python train.py --router_score="sigmoid" --n_kv_head=2 --vocab_size=8192 --positions="rope" --attn_scale=0.125 --tie_embeddings=true --parallel_block=false --init_std_qkv=0.0361 --lr_mult_qkv=0.4 --lr_mult_o=0.658 --lr_mult_up=0.865 --lr_head=0.0109 --decay_shape="pow" --batch_tokens=131072 --train_tokens=621600000
Below are experts of layer 5 (counted from 0) of a mixture-of-experts language model. Rows are named router (the router's row for the expert), gate (a neuron's input weights, with its number), up (a neuron's input weights, with its number), down (a neuron's output weights, with its number) and show model dimensions 0-191. Each number is 128 + 24 x the weight over its row's rms, rounded and kept within 0 to 255.
Before each expert's rows: a language model's description of what the expert responds to; "gets" lists some tokens that make up at least twice as much of what it gets as of all text. This comes from a sample of Wikipedia text that the model never trained on. Tokens count by the router's weight.

# expert 10
What it handles: Copulas and pronouns. Forms of be (was, is, were, being, been) and subject pronouns or which after commas, plus closing parentheses in citations.
gets: " was", " is", " were", " as", " be", ")"
router [117 111 106 116 101 113 154  95 139 104 188  89 113 172  91 111  86 129 121 119 148  81 150 112 127 133 151 109  71 148 112 144 103 134 152 195 110 145 126 153 109  96 146 121 152 135 114 132  93 115 151 129 115 136  85 128 147 160 161 164 143 151 142 135 119 142 129 126 167 131 133 116 125 151 145  95 124 127  98 102 126 125 119 119 154 134 167 115 131 157 130 123 135 127 117 128 139 106 107 163 132 131 147 151 138  96 120  99 131 129 106  99 153 138 113 153 173 135 101 112 110 139 140 100 125 123 113 146 116 107 143 142  96  86 114 109 127  82 139 140 159 117 177 142 148 137  72 157 141 110 106 147 149 141 107 112 149 148 117  87 130 104 119 137 166 109 117 135 170  87 104 168 138 134  62 126 174 169  74 134 135 125 107  90 128  84 132 102 139  93 102 121]
gate0 [140 120  82 103  96 161 180 139 124 121 140 105 137 134  76 116 122 144 139 116 103 137  94 124 150 108 104 128 124 117 105  98 109 107 126 136 126 125 143 140 143 132 119 173 103 124 118 129 133 134 104 111 166 160  96 104 102 131  85 139 162 163 149 125 114  96 110 131 126 135 176  95 109 150 114 139 140 117  97 137 118 155 139 147 132 111 131 114  95 150 107  88 157 127 132 116 150 123 130  97 111 125  85 143 158  90  96 110 118 116 120 130  96 168 106 148 156 107 141 105 136 138 146 143 105 150  99 128 102  63  67 124 122 135 126  95 106  67 147 141 113 110 125 137 125 113 103  96 116  84 120 139 106 184  85  97  92 146 135 130 138 129 114 120 136 173  97 134 156 144  74 129  94 124 109 137 191 128 121 142  92 115 126 100 136 132 143  61 138  98 138 120]
up0 [131 151 154 142 161 102  87 110 126 117 113 149 142 155 161 128 126 105 115 143 190 142 150 106 105 136 147 107 135 144 128 166 148 116 122 131 129 126 127 147 138 147 121 121 160 166 144 155  87 124 109 148  87 115 164 146 133 126 185 111 100 110 123 114  96 129 137 124 119 124  97 142 117 116 133 107 107 144 141 121 117 131 134  77 105 129 109 161 163 130 128 131 128 159 139 141 125 117 152 148 137 119 183 132 135 141 125 152 128 116 139 136 146 105 134 114  85 128 141 140 125 130 109 108 137 120 121 110 151 198 165 100 129 129 140 150 145 189  90 121 148 175  95  90 153 160 149 154 127 146 136 112 158  79 155 138 157  85 136 142 109 124 138 109 102 108 134 131 112 139 175 145 168 132 164 148  51 117 100 144 142 153 106 167 115 133  89 167 130 180 148 182]
down0 [147 115 112 140 108 140 141 155 118  94 129 124 161 159  86 138 113 118 123 133 112 108 132 145 148 126 176  88  96 115 107 117 129 121 131 140 174 157 100 104 129  87 131 161 138 105 120 127 119 136 134 106 150  91 159  63  98 119  85  76  90 147  93 149 101 133 129 139  95 105 158 117 113 139 135 114 129 109 113 122  81  97 152 143 135  96  90 109 149 120 112  76 162 122 112  97 124 134 123 159 133 110  87 147 107  78 161 100 149 115 135 109 104 113 100 136 135 138 114 126 117 123 161 120 127 155 147 162  94  99 113 149 124 118 118 107  99  65 115 141  97 149 125  83 158 101 118 110 106 124 116 117 122 140 125 104 110 144 102 107 157 110 102 142 149 156  93 144 115 166 120  71 120 131 127 150 141 135 123 130 124 105 176 131 144 145 183  79 127  86 114 110]
gate1 [140 119 159 116 118 100 170 107 119 106 130 141 120 154 172 112 107 144 104 134 149  87 134  96 153 161 166 162 134 157  94 123 161 108 129 133 118 154 123 153 105 127  99 126 183 124 140 120 137  75  96  85 163 135 119 119 110 100 140 124 122 151 181 121 150 102 138 151 153 112  84 105 120 112 103 153 167 119 111 117 131 108 135  80 145 133 158 102 165 168 135 107 106 143 120 118 148 144 122 122 134 103 149 174 155 116 147 134 160 175 125 123 163 120  69 137 111 130 123 188  81 117 123 125 155 145 130 127 158 147  89 125 122 114 149  90 108 104 141 115 116  91 164 162 122 127 122 115 103  82 150 117 131  93 131  97 153 150 138  99 132  90 144  94 106  89  90 140 149 127 126 127 143 101 132 130 127 132 102 121 146 100 107 100 139 117 101 163 144 152 143 163]
up1 [115 152 149 142 137 178 124 165 117 142 150 123 124 134 114 125 117 165 120 137 134 174 130 121 127 147  83 120  95 107 141 124  86 172 138 147 105 142  93 107 171 106 110 137 112 146 133 126 154 151 164 190  94 144 152 170 153 143  86 162 117 130 113 151 141 129 110 117 146 157 173 149 160 141 129 127 105 125 146  97  86  74 137 177 102 114 129 165 101 143 103 150 107  99  90 146  92 133 124 107 147 154 109 110 108 138 142  64 108 128 116 137 120 133 127  89 143 132 117 119 139 151 119  93 146 143 184 163 127 101 144 129 148 142 106 173 144 117 128 141 124 160 130 127 113 134 125 133 124 147 119 158 112 138 123 183 135  89 137 166 139 179 155 143 171 108 130  91 123 127  96 139 121 120  99 131 118 146 180 134 144 156 152 137 102 131 102 118 148  93 105 138]
down1 [152 130 155 144 121  93 140 101 164 134 163 119 137 134 158  93 145 139 133 123 116  91 100 139 126 122 127 126 113  88 109 123 155 122 108 143 148 121 135 138 137 154 118 116 124 123 104 150 163  67 136  84 154 138 119 108 119 118 130 141 108 136 129 105 137 115 172 124 166 136 121 104 140 146 110 176 157 149 139 123 138 116  89  84 129 145 162 111 129 119 149 137 101 157 120 112 144 159 105 110 161 100 106 185 105 110 155 131 173 155 164 106 156 142  65 162 111 119 129 128 135  84 136 129 141  85 144  82 137 159 156  73 120  95 120 126 141 139 131 136  97 148 164 128 136 100  92 133 159 131  95 154 150 170  95  97 155 127 132  92 124 138 114  87 119  91 173 121 180 114 144 118 101 149 103 127 120 163 111 128  88 119 113 106 167 128 120  93 114 107  97 104]
gate2 [180 135 152 143 140 164 137 142 117 114 139 135  92  77 106 100 120 103 138 123  94 125 144 148 149 124 126 136 131 137 126 140 128 182 132 138 117 149 102 137 101 135 136 130 159 137 118 153 126 139  77 162 146 123  90 114 110  79 117 161 120  96 165 185 115 159 152 156 130  87  98  89 123 137 113 132 116 126 148 126 136 143 104 120 163 157 116 166 115  97 133 111 112  91  85 117  59 131  93 152 128 144  60 162 138 128 115 119 121 119 131 107 165 141 140 160  98 116 176 152 115  78 118 120 137  98 123 121 114 167 114  94  99 125 144 138 147  84 118 106 137 122 166 164 120 125 138 149 153 131 125 125 102 150 146 120 150 110 153 138 120  93 127 134 141 109 125 112 134 108 124 171 122 124  72 169 124 141 165 128 137 142 189  98 152 130  93 139 145 128 145 127]
up2 [ 94 133 126 130 109  95  89  90 111 145 134 110 168 175 142 150 128 171  99 137 143 143  88 113  89 127 116 122 136 123 131 116 153 106 117 132 125 132 139 123 160 136 126 151 124 125 180 127 142 120 173 133 116 143 199 192 113 122 114 108 143  52 116 102 115  99  85 128 125 168 120 138 109 123 137 141 144 109 105 140 130 116 152 128  91 161  98  77 126 141 115 164 132 158 158 136 170 145 143 138  95  98 159  87 135 108 136 112 169 128 133 147 101 124  95 119 116 127  86 134 109 125 141 152 147  99 161 164 131  76  93 147 140 110  72 139 123 153  96 111 127 152 103 128 122 129 121 125 146  68 111 142 145 121  91 136 118 143 103 122 136 124 168 120 128 141 133 118 131 178 100 119 142 120 173 123 137 123 116 142 124 130  94 129 104 112 135 113 127 137  76 143]
down2 [123 126 135 118 131 151 138 152 114 147 118 117 103  97 135 122 109 126 130 142 114 136 167 143 130  66 119 147 125 151 146 127 131 140 149 115 119 136 129 107 152 164 105 109  86 170 153 139  95 127 108 108 114 110 109 106  97  97 107 123 101 114 112 119 117 185 119 139 117 125 107 159 145 128 136 140 126 150 159  89 120 163 130 126 112 119 128 176 124 125 165 124 109 128 115 121  96 157 129 141 169 136  97 146 100 132 147 170 138 126 120 121 110 131 157 160 109 118 180  76 122 118 125 124 106 129 134 123 114 104 131 113 124 192 167 136 148 109 145 178 190 139 123 109 119 141 105 176 110 142 133 142 144 117 143 133 113 114  89 129 153 114 111 104 101 151 113 124 158  53 149 169  80 147 145 131 112 145 149 126 145 146 131  82 164 161  79 153 171 197 140 101]

# expert 48
What it handles: Verbs and articles. Main and auxiliary verbs after a subject, such as is, was, has, offers, became, plus the article a and = in legends.
gets: " a", " was", " is", " are", " has", " were"
router [113 137 125 144 128 158 111 103 154 122 115  62  93 136 136 130 116 136 108 107 124 136 117 135 133 132 126 101 114 157 120 160 119 130 181 149 110 128 107 115  85 123 121 147 124 148 136 138 120 134 148 188  81  91  90 130 167 184 153 152 123 151 109 126 106 122 138  97 152 138 140 128 101 108 113  94 141 144 102 115 128 123 167 107 114 116 132 153 151 150 116 125 126 111 109 168 127  91 110 112 115 125 180  95 136  73 123 139 155 162 128 101 194 149 132 120 158 141 114 114 110 133 110 107 109  95  97 146 115 116 168 175 104 108 120 166 124  99 148 134 127 137 132 157 137 177 132 147 152 108  99 124 166  91 123 124 111 146 152 108  98 136 172 148 162 146 131 142 141 165 127 137 122 137  93 134 127 129 106 114 142 159 185  90 121  78  84 133 106 121  95 163]
gate0 [154 103 157 170 137 121 149 106 138 122 175 115  98 144  88 139 131 143 121 137 152 112 142 166 122 117 131 100 103 135 124 129 121 145 145 183 144 112 125 160  60 112 159 142 129 179 143 123 104 106  95 127 140 115 121 101 138 131 154 132 127 124  97 140 157 103 119 139 116 134 151 118 129  85 119 149 106 126 141 157 114 124 121  96 145 150 144 174 146 114 131 119 131 140 117 125 121  77 130  97 155 168 110 130 146 114 133 175  84 129 123 133 159 154 136  63 108 129 153 107  74 110 105 120 170 113 167  80 113 127 134 136 142 143 149 160  97 113 109 132 152 120 129 135 151 107 188 140 145  87 142 121 182 116 175  88 175 112 173 149 129 107 113 160 145 137 103 111 142 114  82 143 125 137 119 122 137 138 149 114 127 143 153 138 111 148 109 174 131 143 175 135]
up0 [112 129 152 137 132 139 160 105 148 157 148  96  88 155 120 131 115 148 126 147 102 118 115 136 132 113 129 142  82 124 126 136 107 166 139 176 135 103  93 117  61 102 157 147 156 142 103  92 130 112  79 139 160 121 130 139 103 133 119 141 122 135 145 105 119 136 128 103 114 157 111 137 137 119  89 196 143 111 161 152 102 135 105 129 115 123 139 146 166  94 153 115 131 121 119 124 140  83 143 135 132 133  70 141 146 151 150 162 108 125 141 112 131 133 150 141 109 124 127  90  92 118  81 121 178 132 152  82 125 112 147 104 178 155 129 135 112 102 112 104 120 145 155 114 127  89 123 135 138  78 139 135 121 119 125  84 138 115 172 148 113  72 131 157 176 127 109 112 116  70 116 121 121  99 114 162 166 134 167 123 155 102 167 114  85 112 103 145 109 148 127 103]
down0 [159 161 110 116  96 120 104 140 144 123 120 146 147 111 138 121 134  96 141 131 116 122 101 135 135 146 134 106 169 108 127 152 113 113 137 103 143 152 128 139 192  89 120 130  98 107 143 145 117 116 123  99  86 146 126 158 131 143 151 140 148 114 176 142 133 125 144 123 116 103 107 145 127 152  98  95 145 134 122 134 117 159 138 135 145 110 114 130 110 178 112  97 116 109 137 181 195 130 149 107 133 140 165 127 138 117 131  68 174 161 115 112 125 125 133 122 139 107 115 120 136 116 152 163 114 103  86 152 125 194 167 127  94 147  86 113 133 162 142  99  98 143 153 134 123 146 138 133 106 132 118  76 116  99 198 136  65 151 120 147 143 144 131 105 132 178 111 118  99 170 136 117 150 101 127 158 144 109  99 114 105 144 114 150 159  85 118  91 123  91 110 104]
gate1 [123 142 139 121 111 157  63 141 135 168 128  93 102 117 141 168 164 131 125 142  86 124 134 110 120  60 150 116 167 136 119 122 117 140 144 126  67 113 129 154 136 116 133 143 139 129  91 170  69 175 138 153 113 110 139  88 161 135 112 110 119  97 119 122 150 129 122 136 114 141 109 145 136 115 117 145 142 124 152 126 135 122 151 147 108 129 131 182 126 171 149 144 107  98 126 134 120  97 128 152 118 102 169 100 139  97 115 152 137 148 135 140 127 171 120 132 108 146 142 110  87  87 104 129 142  87  94 123 138 110 133 109 107 122 150 151 130  95 133 164 115 141 133 114 115 153  90 158 110 130 131  96 180 140 118 151  98 174 123 110 121 161 100 158 137 111 161 112 117 115 160 146 105 128 102 161 128 154 127  94 146 160 170 103 145  94 138 148  77  95 150 181]
up1 [138 144 115 154 146 140 153 157 122 107 162 131 131 132 121  69  81 137 107 122 164 166 117 184 132 172 121 120 115  69 138 149 109 108 145 136 158 122 154 141 125 166 120  93 113 154 191 101 154 140 143 118 100 130 129 124 136 133 121 131 123 191 141 134 130 102 127  94 127 119 153 125 129 159 132 111 121 132  99  84 164 134 106 108 118  90 124  73 120 127 123 115 122 104 133 117 159 121 153 113 169 128 107 108 117  95 121 120 119 165 149 113 140 141 105 159 133  94 135 134 173 184 148 106 130 186 162 145 127 158 152 148 131 139 116 141 139 138 130  93 136 117 103 148 154 109 152 129 158 193 110 136 144 108 169 147 169 121 119 166 128 130 137 128 105 142 126 134 112 134 145 120 157 150 109  87 168 132 119 158 113 133 126 149 154 166 142 154 178 131 166 123]
down1 [123 130 101 111  99 145 106  99 128 114 168 181 141 164 103 174 121 110 143 146 148 101 147 137 144 132 112 143 148 102 134 101 104 125  97 142 161 149 156 157 145 121 163  95 112 127 123 115  62 122 126 109 128 139  85  96 114 161 131 121 168 146 112 127 105 108  98 109  93 121 125 165 122 145 161 133 111 110  43 121 103  79 119 161 118 154 140  96 159 115 155 152 126 137 128  66 146 133  98 141 118 144 138 141 136 134 137 121 103 129 130 111 158 122 130 121 112 107 146 165 119 107 129 116 145 123 145 138 140 153 121 126 136 124 119  97 145 159 124 106  82 163 146 161 100 114 139  88 180 142 112 118 131 149 128 142 107 123 107  74 138 149 127  89 140  89 132 135 144 115 146 118  59 137 127 152 163 154  89 107 116 145 122 162  96 138 161 103 121 124 104 166]
gate2 [138 137 161 134 119 127 131 132 151 125 127  72 103 110 124 145 160 110 130 136  93  96  94 147 138 120  85 133 141 125 110  90 150 123 135 114 108 136 108 146 132 152  96 148  89 133 119 151 133 146 135 169 123 143 113 122 165 126 109 102 136 142 110 105 114 140 144 116 109 155 133 143  89  83 128 138 160  96 117 132 104  82 163 115 135 104 114 108 119 189 165 153 100 131 144 136 142 131 112 118 142 182 134 156 135 101 102 132 168 163 100 112 143 122 119 145  80 184 166 181 157 178 174 164  89 119 151 133  96 144 130 177 112  96  96 136 124 162 105 132 154 142 140 154 171 164  97 131 156 142 132  85 129 101  99 119  99 109 144 151 117 148 111 143 122 127  97 128 158 109 138 137 161 159 124 131  74 108 115 118 129 123 128 136 142 158  99 140 160 113 100 136]
up2 [116 100 110 129 114 116 115 142  97 115 130 188 124 125 143 124 118 106 126 105 124 137 192 124 119  97 159 126 104 122 142 150 118 134 124 156 113 135 132  92 154 101 162 127 168 131 161 117 135 108 142 113 107 117 158 120  98 137 151 161  93  92 163 153 161 142 137 131 160 119 115  92 158 171 136 132  75 193 132 127 164 128 108 138 130 105 130 167 122  60 108 108 174 127 104 131 121 117 152 157 109  88 133 121  93 135 142 139 127 106 136 133  99 147 135 142 178  92 120  80 116 119 123 105 135 159 121 147 171 106  97  69 141 122 186 114 155  97 137 144 113 146 111 127 100 101 140 139 126 133 119 152 126 135 142  91 165 165 125 112 147 146 135  94 100 161 186 121 103 146 109 125  94  89 139 129 141 146 155 154  99 144 132 133 143 129 143 126 119 151 142 148]
down2 [124 133 157 111 155 134 173 105 111  79 154 110 106 108  92 107 144 133 149  91 132  98 121 110 119 122 139  89 118 113 167  99 149 135 133 143 151 151 125 102 123 102 138 139 128 110 146 156 150 108 135 197  93 148 116 142 105 155 121 115 111 109 139 162 166 121 116 151 173  92 112  90 144 152  81 129 115 150 123 114 137 117 142 150 134 115  98 114 114 118 104 137 150 106 121 146  92 132 124 135 122 134 151 123 149  96 113 116 122 180 111 177  66 148 105 113 134 140  95 129 152 138 160 127  82 133 114 140 136 111 110 124  89 132 136 139 129 116 122 170 119 147 124 183 140 140 125 155 108 149 160 126 133 160 173  96 139 121 126 104 191 148 185 100 110 137 168 120 131 130  93 101 124 118 126 168  96 154 150 106 106 134 176 136 135 169 117  80 144 162 131 133]

# expert 1
What it handles: Personal pronouns, possessives. Third-person pronouns and possessives in biographies and plot summaries, such as his, he, her, its, their, plus some verbs like coming, went.
gets: " his", " he", " her", " He", " it", " their"
router [115 134 144 140 122  85 147  93 159 132 114  69 113 121 115 117 108 151 111 155  91 112 133 114  98  75 136 131 115 136 139 146  81 113 157 157 115 153 121 113 100  97 148 125  99 102 136 119 107 107 145 152 112 155 143 157 159 156 148 138 139 103 106 115 117 141 142 100 143 131 134  83 112 123 126  96 106 135 127 124 144 138 143 134 141 107 148 148  94 145 105 122  55 140 118 142 147  90 142 165 102 103 141 134 141 110 136 120 136 203  80  81 175 124 118 174 142 128  88 159 112 117 151  98 112  93 127 156 138 110 114 132 125 116 143 107 105  98 165 169 138 151 112 121 130 154 142 160 115 115  69 158 127 129  85 124 136 136 133  93 149  79 139 131 169 186 137 140 157  89 137 127 129 107 100 160 119 145 110 106 135 120 143 146 103 129 113 124 130 145 106 160]
gate1 [113  92  98  92 126 142 130 108 140 174 114 108 127 131 101  83 124 165 116 164 121 130 132 109 110  71 133 152 106 136 158 130  81 137 132 161 124 141 107 164  97 120 123 116 105 122 135 141 106 148 133 137 132 128 160 166 175 108 132 156 161 176  79 111 144  88  87  99 112 181 129 158 101 137 112 155 117 150 125 148  92 138 119 121 123 115 112 119 127 135 136 138 128 127 104  92 110 113 119 119 187 101 105  86 139 119 136 138 129 148 147 112 112 109 123 118 128 114 178 104 138 133 129 109 156 143 122 141 172 129 146 114 136 112  80 159 145 140 180 162  92 131  89 111 132 107 139 117 113 141 129 102 123 100 105 135  87  89 145 103 115 119 158 119 174 160 190 119 119  92 131 131 114 153 129 137 162  60 118 105 165 117 146 116 139 113 142 140 150 126 124 160]
up1 [109 119 167  98 147 140 117 125 120 143 131 124 146 149 146  84 156 148 125 126 101 108 135  87 152 122 118 119 144 126 172 116 142 120 136 154 108 119 131 156 132 128 148 146 105 137  87 143 144 144 134 134 155  64 101 158 152  77 160 148 155 124 114 150  85 127 134 141 115 154 181 136 117 156 102 148 138 107 134 137 142 169  87 115 129 157 121 131 158 112 110 114 110 106 123 129 128 110 149  84 132  89 139 113 109  79 100 160 103 139 175 167  97 116 119 103 112 128 108 160 139 100 132 129 134 137 186  95  93 112 145 142 157  79  94 138 112 119 138 120 145 126 101 120 139 104 128 137 101  87  93 130 102 139 124 190  99 115 137 143 178 138 108 147 196 110 144 109 154 126 116 147 128 155 141 126 117 109  75 105 143 144 155 102 122  77 137 122  91 137  99 126]
down1 [143 136 108 126 137 134 159 126 104 121 193 173 138 141 122 151 135 125 125 137  83 135 106 125 170 108 166 145 125 133 111 101 131 182 183 159  87 130 149 138 130 150 141 149 179 155 133 140 122 130 123 183 119 128 136 121 114 132 168 131 171 108 146 126  70 157 127 148 135 122 158 134 135 112 122 134 109 147 170 164 146 133 150  92 135 116 121  92 117 106 109 119 118 106 118 173 113 135 163 133 139 146 108 147 130 161 174 131 109 137 152 119 103 133 127 179 102  90 120 137 137 115 112  74 169 112 107 118 115 136  92 126  88 101 133 147 128 124 105 107 174 116 125  88 161 131 130 156 109 153  73 137 140 146 108 165 102 141 173 104 161 177 100  86 135 106 129 136 145 135 114 101 113 123 115 112 129 122  96 128 107 162 139 103 124 105 151 118 158 145 158 106]
gate2 [163 113 142 109 128 144 123 130 154 151  99 130 174 167 125  81 149 194 153 135 131 137 131 124  87 150 172 159 148 124  68 101  90 148 153 151 125 112 115 121 148 111 146 121 114 110 146 120 136 102 148 153 124 107 130 135 119 114 113 147 126 110 117 114 124 136  87 144 154 137 148 122 102 116 141 143 117 112 124 137  52 160 148 102 148 114 109 156 119 129  68 128 159 146 121  74 140  93 144 115 136  93  89 128 159  52 167 101 138 137 108 148 174 135 128 116 103 128 121 122  71 151 124 152  98 135 153 165 157 139 113 104 108 131 140  86 126 135 125 159  88 160 101 138 111 139 131 151 123 109 146 155 113 112 148 168 106 109 115 138 137 133 138 104 147 142 134 112 114  69 150 134 124 140 106 112 119 122 136  80 143 124 136 127 128 136 125 111 190 142 138 144]
up2 [129 163 151 155  91 129 140 142 118 151 143 135  72 117 154 149 115  96 110 122 130 139  96 149 153 104  83  68 128 139 185  99 178 107  96  96 133 129 154 150 119 106 118 122 129 135  95 136 142 131 135 132 129 165  65 121 135 147 162 108 134 142 133  89 128 112 152 104  96 126 121 166  97 144 124 108 134 125 143 139 190 162 138 141 103 130 137 110 141  70 146 127 127 126 140 130  93 135 139 144 109 120 153 105 117 146 139 175 132 126 121 141 114 124 122 105 145  77 140 126 163 105 113 114 124 129 129  81  90 172 118 143 137  91 135 134 133 125 110 144 113  81 157 125 166  92 110 114 148 153 108 102 140 122 144  97 169 113 130 106 146 112  91 151 144  89 105 178 161 152  91 144 137 129 138 130 163 152 120 149 142 162 113 105 105 143 151 164  99 117  93 103]
down2 [129 123 124 153 119 161 124  87 167 146 127 114 154 127  72  97 100 137  87 130 128  84 138 139 135 126 109 109  97 173 118 158 111 161 129 150 102  80 141 164  95 150 144 117 116  88 119 139 115 101 139 132  53 124 121 146 133 136 122 155 104 144 152 114 131  85 118 119  94 104 129 139  85 130 154 132  85 168 131 124 173 151 147 112 111 182 147  90 119 164 141 150 175 160 153 100 127 136 152 157 120 121 171 127 116 136 149 120 112 143 140 109 125 118  68 141 144 168 156 117 111 166 115 116 123 145 124 140 111 133 137 171  93 112 162 174 130  88 100 131 103 116 131 176 137 150 150  83 104 139 140 120 121  95 121 147 140 137 129  99 117 144 118  95 115 150 167 105 117 135 136 145 144 137 111 105 138  94 132 142  92 137 137 124 149 129 105  97 143 140 156 153]
gate3 [155 127 144 147 129 122 139  87 165 170 116 147 122 149 151 120 112 152 107 127 110 121 111 172  85  78 148 128  96 124 125 130  97 112  95 142 140 168 132 149  86 132 125  96 126  95  67 115 130 101 144 119  87  98 124 137 101  99 149 140  95 108 148 115 126  95 120 132 180 113 149 108 144 117 127 153 143  88 145 112 142 123 103 141 161 129 169 104 140 100 104 120  87 132  82 119 163  94 148 151 113 120  95 124 173 105 167 148 144 110 135 114 134 112  98 171 120 128 123 161 111 130 130 148 148  99 133 161 153  90 115  95 137 137 116 125 136  92 113 149 122 108 164 157 107 175 143 175 117 101 124 147 106 144  64 111 140 121 136 106 155 127 120 125 104 122 126 112 156  89 153 104 138  81 134 100  97 176 142 125 145 152 100 126 113 107 104 106 129 165 107 142]
up3 [104 120 122  90 129 129 124 196 141 136 136 101 139 103  98  96 146  92 110 122 158 166 137 112 190 162 123 159 141 126 102 131 126 110 134 121 181 135 138 109 169 144 126 154 155 153 193 170 125 158 136 123 161 172 122 121 137 133 107 119 156 202 100 146 157 140 125 113 122 121 120 174  97 117 150  99 122 153 101 129 114 110 154 142 106 135 111 114 117 139 119 129 123 121 188 141 144 153  79 146 149 136 141 161 130 163 107 122 140 122  92 135 128 134 145  85 151 148 133  79 124 167 146 136 109 142 136 125 160 169 158 142 120 122 138 117 141 147 170 143 124 142 113  70 160 125 104 136 143 141 153 112 137 129 174 121 114 118 127 149 101 160 108 135 129 118 113 157 108 157  88 158 111 131 127 116 126 110  92 126 137 120 168 143 155 139 120 143 129  72 147 126]
down3 [ 99 123 137 114 119 105  92 102 110 140 204 116 115 108 156 116 118 121 103 150 117 156  97 144 137  90 102 115  98 104  89 125 163 108 147 102 128 127 120 157 133 147 121 179 143 104 115 123 164 112  67 140 116 108 149 122 124 108 103 134 118 144 121 153 114  97 112 138 116 127 161 155 154 106  79 130 101 147  87 106 126 145 152 116 117 112 128 134 131 167 121 161 111 135 139  89  78 137 117 133  64 122 143 105  94 120 134 130 114 112 123 117 137 117 120 156 160 139 192 110 118 112  86 143 119 164 121 117 136 140 143 148 112 104 166 165 168 148 110  80 151 119 134 121 149 137  98 180 136 152 150 123 107 104 161 108 127 125 115 153 117 131 123 111 110 114 120 124 143 149 100 155 179  85 153 126 141 119  84 130  94  97 110  91 151 151 159 141 172 157 123 119]